{
  "n_layer": 9,
  "d_model": 192,
  "n_experts": 192,
  "experts_per_token": 8,
  "d_expert": 64,
  "normalize_top_k": true,
  "balance_bias": true,
  "init_std_router": 0.00824,
  "norm_eps": 1e-05,
  "tie_embeddings": false,
  "beta1": 0.95,
  "grad_clip": 1.0,
  "batch_tokens": [65536, 131072],
  "dataset": "wikipedia_en"
}
Below are experts of layer 3 (counted from 0) of a mixture-of-experts language model. Rows are named router (the router's row for the expert), gate (a neuron's input weights, with its number), up (a neuron's input weights, with its number) and show model dimensions 0-47. Each number is 500 + 40 x the weight over its row's rms, rounded and kept within 0 to 999. Numbers have three digits each.
After each expert's rows: a language model's description of what the expert responds to. This comes from a sample of Wikipedia text that the model never trained on.

# expert 33
router:462508525533478544522423508570507504447513530431504519465512459549472559559503477481515503497501426577521505475502554492470496521474566481504522
gate0:424496498477532534436545502436470560523548545502481460518489546460536497469464476534507474486599511503471449425472526501509506483476511469503493
up0:506506489539512520489414484528516486474428440591540489544500471522554487567496542462507515541440506498474563581485500484527447500504501529527471
gate1:467447516459484565483483541485563548411511466539409481516545484537503487451442487523570527540427477525478502489544480518491515511510547563529464
up1:513541535535469462528445524539506482470461500491516481548442521500502498488457502481461379529477468490475516548530469466524491488535484538464540
gate2:460554459544503516422517511576500511547521421551479399549544503508464544558524502526481542545492499543496434483484492507522481513518511470470533
up2:527459456391458500566451478505523458454427576491485490514503462486506441467497485563533481582521561434474472491387484459533483479496548558471518
gate3:428493594552579556500538571484453493549524490485534523511528426536443428464508488505548527440553489485508538455523457508517460535529480514457534
up3:460599555499558509483471434522511516507493491455532409518470480500531580504486491511522544487512579623514491502567463551424507513542535456529525
gate4:464518459491545566524533448440527510444500481526526443516560488535515540528554516448481530541552476521560482497513578457481517528474437538437542
up4:511468491494453573470483589566496509479479532492468518478456476438478474464428478528502461468452543498454503509526380539621452482461585524586444
gate5:451509497472530518449475523530493477490531550481523463508542546555524458450520470478501533499573468502505524491553509443486496512488448453538520
up5:514494525508475468517556458461530470463476462482438426503468430419469515569446497542467534485501518453478520501504513530522521466501533473490505
gate6:516481490482552546482534497513372489542508477484435524484498495485474555524543483554489543587472479506459484558475549573487450491524534493514538
up6:437483498542582438465492576499521594549434473505552504569550524481500481446462512515513486475482522463511519487512512520517525445517424529504432
Acronym and name endings

# expert 10
router:531480509521519525506454497610468542463552541509505516518486459509488496503483447479496482517479457493579537457507572548434500614506497461470466
gate0:483491515549526526465525488532560555521528466495522453479482494458521430416508521529524430512442507505505544507515572485540538564465373467446499
up0:546488518500543485484490510448473443514524522477506489466427521418421539510505591440526533456457510502484600527505488572465523496561417545564479
gate1:575489473436477500504500446466472427512489471404466529533543502505586467537479527552491453443565458443463454547476511444498516516531520421481488
up1:525453489505508525446538507522434504524569496412495498468562522419540527539487490501504436456499503430476517554410538553517498540511470425425515
gate2:514456558592515570420487547550540495505505526414561534490447558455462484538498528485522477515525486516495553514523576536514510539421504459483500
up2:523523448506476546446488497548488470468556462527510554506497465552568495541451515455557477474424522415432524459482499441455540509450565431485472
gate3:495465518461465488450522530528496435445546517551494420566504483577493545509481543506507484452505476478439509460522588435503524571530475495505510
up3:535591457487530493454537499476526512465551528551432465508471479491470528491512571522456462483508459424468494514448606383461495526519497538459487
gate4:580539546471512537513484463540454523445539513434484471420513449482480523511471466434428484445458492452476522515518449601428549475522474503467537
up4:549541404484463495524490538431513493503466520491548500548485558528474459522472539562528490497548532518541445563507450459487547469491456544536498
gate5:526523464516527444427513441565436439553563503541487601443494473509441492498424494526488501420538414538547552503555495442491465459461514460424510
up5:479455483491509582543473510456542541440488497526497446530476546509499488551530491530490496468448527585484542529417488509451542526439509555535495
gate6:487504526532471493548482493525561522543498487400542494519440405557475501562513472492522532514578491503494478441493518506407520492559537528485488
up6:476494530481458550507519474518520589484530488429461446489473382516547484492540584534526527496479481530545482473451547556486509473518477451431467
Closing brackets, category nouns

# expert 8
router:501441506478510510486438491509425505491535566485448531413469434505489529502527506513455524479575452562593506445474505527526557503402438463417488
gate0:558495551485483495415506507497445553451449489485562437437536492520442489503472528457563453589507428457516439474435512530492495491520496495485476
up0:521458511502548547469520527500491460509506515442520521499451429505533515460548541519524460469511443443609496469454518476509506490471531559501467
gate1:513490484484532523506546466436490581452453589535431500498511514467525529459539544509512513500495507586526552435457502515484485576485474536516537
up1:468556526509523470423522476544459540524491509520444506433532502488544474426495563523508516513473515540515629476494479437542454548484461555488525
gate2:464501444436507486513516491477494453484516473527421528486489517494437500600480508515461533480604538477559471460501557531547521534527567536528467
up2:442485492449477475506540495453488444517502492527487498472527549541464502453605481470528540487504470387539473516499486532532505478508481471543516
gate3:417500508503493538462589517541574475496460506454462510490451507460428498487540528479510496547520466429527483466517517508485520474541484486479496
up3:465488481527479499545572484460558457502480519483513569474532469478470587487506466492474540539456604473598476499547488478477446505459450510473503
gate4:609481529546493575533515499493509554495527539523533530459451456496462425497482438531551408511608483543552491481480534525534485488463411422427452
up4:570489526526521457524540561486524552517462557513479535470454516420467527492423490568483437544511467538498469467527517485574511474421379477428444
gate5:461494503573452467495499446492522487536557576472522437497485463510461527476476485435443422486463476590475534426437517517521491555520397528455490
up5:532562517577524528489469485487448537562476540478465457525548510535505492542508514528476579402514519480493470474527517544539504464490530448508550
gate6:457530447534536463498516546561551460497504581529466503459535532476512470491535585508516467509551429478499536453463522434544545517380416409464485
up6:431555524485515482465472415517556556559469503461503474539577515478450506558454462451426599468519483506440445462467536490504482533499438486432510
Word-start fragments

# expert 57
router:566405527487451461487502523546460437490483481524519529504465452470533516532519529550482509522473475562549500496498518476550560553476440475444508
gate0:489500593504444502515484451540471418513490488421484427489531562455455511501513494520598490482453458480498470536457402456505555497519484518509527
up0:490541541453466445489482495482449447497518506532500465587517438493525507481529562498487491513482438438464486460526532536546475520570437536488541
gate1:572525415552453456437532481488535450524524504491574511419459474421531513432540490467557459575501435431540547455480521488520493451501500473502539
up1:511549553376464596521448540510510448491478479531469430482510488531510464513433436442460455482541536543475467536506579529477561557532621492480428
gate2:469506560502437555513518537552502452565502516456537538501471513420548571522528507565424498475497438482472485488582473413512487477458421492493495
up2:550439506555452528546536549546518507479565518479496505481414554470505493507497478537508467553487571522501503555549504467481528476446445529467490
gate3:437473427470466570505460484486481552557516513511474587379442474490462504492465460464494465578498551515536469491515455499567549516421496439500481
up3:502460503467483613490475549479529556493516456528448538470443475509442482525492549536477531486491534591528524491531553495529488565513513523476532
gate4:489513495532417467458526553495489510485583497501537431475455558516415540524558494542484528472505552509500436529541617527456451440457494481484505
up4:482540586450474559523484505512477465485450432488521500584476472536515499449547561504461506462561487481562472514533498481587518516436503482510506
gate5:517425497500521458445493551481444498524456467471466562457438540516525546552534531535511504560566540526487520506438439516444505491507454430442428
up5:488484490519513522485491492504499515515513555582477467495480483498558513433403423539518446437486505488466461479505545437494486490529518559538544
gate6:563499491556447466454513526510531471541488501533460491531440497529495517456475508532558535504533561486444506497544511473504460491534449466479573
up6:531442472497507413460509504534583501523515554489522420588522539520454564527518497491442513550537507488555490468536506548493508490453538437538478
G and K syllables

# expert 46
router:475533516460492460509501496544443472425553532500430458507476439486530485476542500473443501429479491504527593526471529501486524574537477473494561
gate0:518484515494433449492506511485473470577457509526488520534537562458483513524594506482511502524424449521456548508512517472477540508523517496413462
up0:389510466508535484474517495592528534475489496484507567466438423529471541434536477482515507458567498474528452478494529519555475518496495446605513
gate1:485432479484498538481444534555534516504527521455502482492507502480583549433469437482410492561473558472475521503582522575503499510514540532484558
up1:494517511471516527551471471536527522508521498502490454498486474456475518530502402502462485502411507528446582534561535567497534561485502533469479
gate2:604457534432505468486520453550476513443579484524513492483489458476526541520559497597530511542531481520410532478572496496592474498456494496500535
up2:599508487487469552576535535493515509457526496466506464571480500496543545480629477493498566517505520438522498503534511473466540500523503557460580
gate3:468499498491548436488487471514530478499424534471504476536511485584575500566480515485473528433567457503466547467485532522512526455448529533432498
up3:461528481507470484469543481472553479608446453533413525516484543543534503532500501411492468496568529503550461533498516540444455477497516427450436
gate4:446518428503463468493430458484484587506535485414503490520580543557504571543487426479507505520469447528566486543533525485562493500513464513506590
up4:455474467446490506478499457519464529440552546459515485554496500545527495570478511401524473493491481529519484426561513566540530495586493509551505
gate5:496453533525522484557392553566459470512542516461458506488489514536516452590450469536501601478474476455540608511491502500480506500546449568526520
up5:467502442537527505528473457479475481525545518427440488504516504470454512459480451556507442573428491521543541513504491492481520536505457483505588
gate6:486474554442466463506432464521542450581482557449502535447487490512485471533530465513425508491503523497451489483509514533511447491488463416513594
up6:536502477509464500499422491485569541446448467453449469556510513509544429540449519510531481569523494501521508483417471544483529462556542526551444
Punctuation and heading marks

# expert 16
router:539516536497419522464388541528516473541473534457504509500441483493517493477447517526473526499455509532497530473502571462511535498515517530410544
gate0:504540518533499477560487501482473575513557498385414447509503550518528444468462480536496502538502525482480473563506571495458555535455591506473493
up0:449605502579526481549547511455554535511545489453475499538540517546499456487505476552548535550499500487462432551463533460458546542481533484541561
gate1:507531536540551484495537581564477487517522521534524475531406523473417516485442440546524505511510465541498471445481470511542471532514502477476491
up1:464531532475465487429528551475451520520536479491524521493570487519479443484547487512561469538537556578478513459493403493480543440519523530488563
gate2:486526508487492486467489526442463452524503489518509484543501550556510485558476509497493450436512550493513425451482456507451502501465498462491606
up2:546443457475530593515554475517574487529520529499524564471507533508438542502540445501552459489569447575557538496452462515451496481534470565483445
gate3:478471517511442603504402491518497513467562469561504486557447520525507558480472495514463517471488483495527531530506517460493526500487476461487553
up3:454517494410540436488473491475537528450485535395472490414459512465484463482426525481514453520504456496519493476434513503460504546516529487485483
gate4:495475546517474535472520421515538520493537440508449575493455486467469480516479503458456464490437445473463496539491576512473545498555431428530476
up4:520478413521569482550504436480482470479607538504487451511489494538540503577486508465500488500431505536496520468522508512514473530475571534494424
gate5:471544530551548491595445533488504464491488504429456451452560554439510528600466502540459468438495465395510486526541527421451503517530481460579507
up5:462595584453478569447445487543518506541493480426435542471507567473536485537463552462533508488508489482515492491488509556462493417451601442552504
gate6:505492559559482498529518565496505492555507531480569451559540520469437468504466528545527502531488471559529575469551566498531471482508482484449535
up6:526520515496429606491517489498515494517487557468492471518475496452465497445520515445478505556462483541532506513526490467504418541535438566470513
Word-start pieces after initials

# expert 58
router:572432524520486536481466580530491465484475529488468521472415468557510462501485404406424497497474483528559553496536608526489514569511488561540556
gate0:537385504556490509452458510576572452488578521539511536431498547480468501509478559529508513600512531524522488551519501502471534559491461518534573
up0:444431450450482537489460436533579411546555485544529525542519489465447469415485599606519579533486488534507521495448557404557444456484453481529553
gate1:451474466475470473577494487470470472434549431469537545412449545464512541455550531502526533530515533391477504409565563503503441534447550523480526
up1:517512550496530475461514465552552537556468564503451521573526499514517512566454509489459416543412455489463488434539533384556530499463493531485436
gate2:498562567590443467473520540498497510523516481552560416493526515495525500481575485543448497466470509473491515474521528556538469489521456493520514
up2:470535488494568501512506533534400507545478562498398541510534516542495526488463532487489516477500521514477504540440438485475534452518518471521522
gate3:469493444562499510492476522517512518527497487463509453476483547434564473441482534500483491499500408487544547486527536537491539484446450492498523
up3:598514534497513523541541396457582572495488516469580391558477487523517537481501463514493491481484496540488512503528500508527411476543545567494534
gate4:536495502487554520486493569585484480464511512542537525425557495484531532482487453499462472516502451488516534557530448500439546535492577499491525
up4:499443449536534517537471546544564552434578498519505510390473537431478499444463468541421541501481454478487512505507470499497490578527606558531502
gate5:479397537534522567549534435439519538547508484538503538506460550534525467576449454486535562445432539489455573548543564516496468523546430533462467
up5:570448504464527556555505543457426529512460516521459525457456501548502465518473535490508545440508492458603557485550530527486454504526484526465479
gate6:546480555443504461504454512565514505495506544479547492418432405526507507588530582448531509526448487599583462487478503477485604476485483557516557
up6:506459496462473521574442470534499491510585551443497465456530450531481461555498453467497517520429497535467477505492506538480601545487516529574517
Taxonomy and learned word-pieces

# expert 56
router:503522511474462544508444523541433482492466605484486501439492424488516498467483485510495518500498482442580498480517502485545527550484524459454471
gate0:466472536504540619511548563520429468495475514479486484463459439524552469513508494464559478423529574494537575503490490482493548494553505504509512
up0:544496502553510519538566511433483510553542494471520488484462506433551503442555570506451498505488509497522431501496461479513476551503534512504470
gate1:517501567608514506534456517520481544526512481511540462491456485477474417530468541516480561447514501501465458499475466537442495558512473466522503
up1:517497549581444505505480567530422508502457523517518508537427499511487497454486467479511575496456505484453576515555520481485448505479517457441589
gate2:491486532447420552441474515579503578543501482536466553487476513574471435486515476493462452536551527493578430467481487501519634473542501517470536
up2:512512535497491450534446479505430465549564544510477521447483531527460437455520456438500459496501547509492500470489470482490558456466516557439563
gate3:474489446478541451522515471513455455572473571514479484537463502520521500499540493474524443491543518489526470437480499559552503454425523444506524
up3:521520545489423530478500571557514525441477451468582528479543489466525504458488519529509512513468478519430532549499524414477519495575485541470507
gate4:510481427515489469470478537523510413503591550476503519518477490446488512554485524558417446444496418517494510496506475497468446516469519553497458
up4:424470459492517453492389531491575478488506521434458467506472504501584470463466534523492451475446510474454514433475479467539473529498577547540531
gate5:576503517484550489447460513517459505513453552461520453484533441530529478510527560518499474500456465500492493507510467493439514438494539507421486
up5:584472478501547539446481602527530481521490549517537569554538472536501464479525483503542440529524529433493544476556515491510521527503504497477548
gate6:409564526521439576516506467554469455412456565493446499537486513463535476517528533502480497554487486444515508514411466495459461497502541464432496
up6:564478494480509419443522474540602496536496488644541515440460474480462439499510473507554544477428474501463453492526554524544469446505468543462547
Pronouns he/she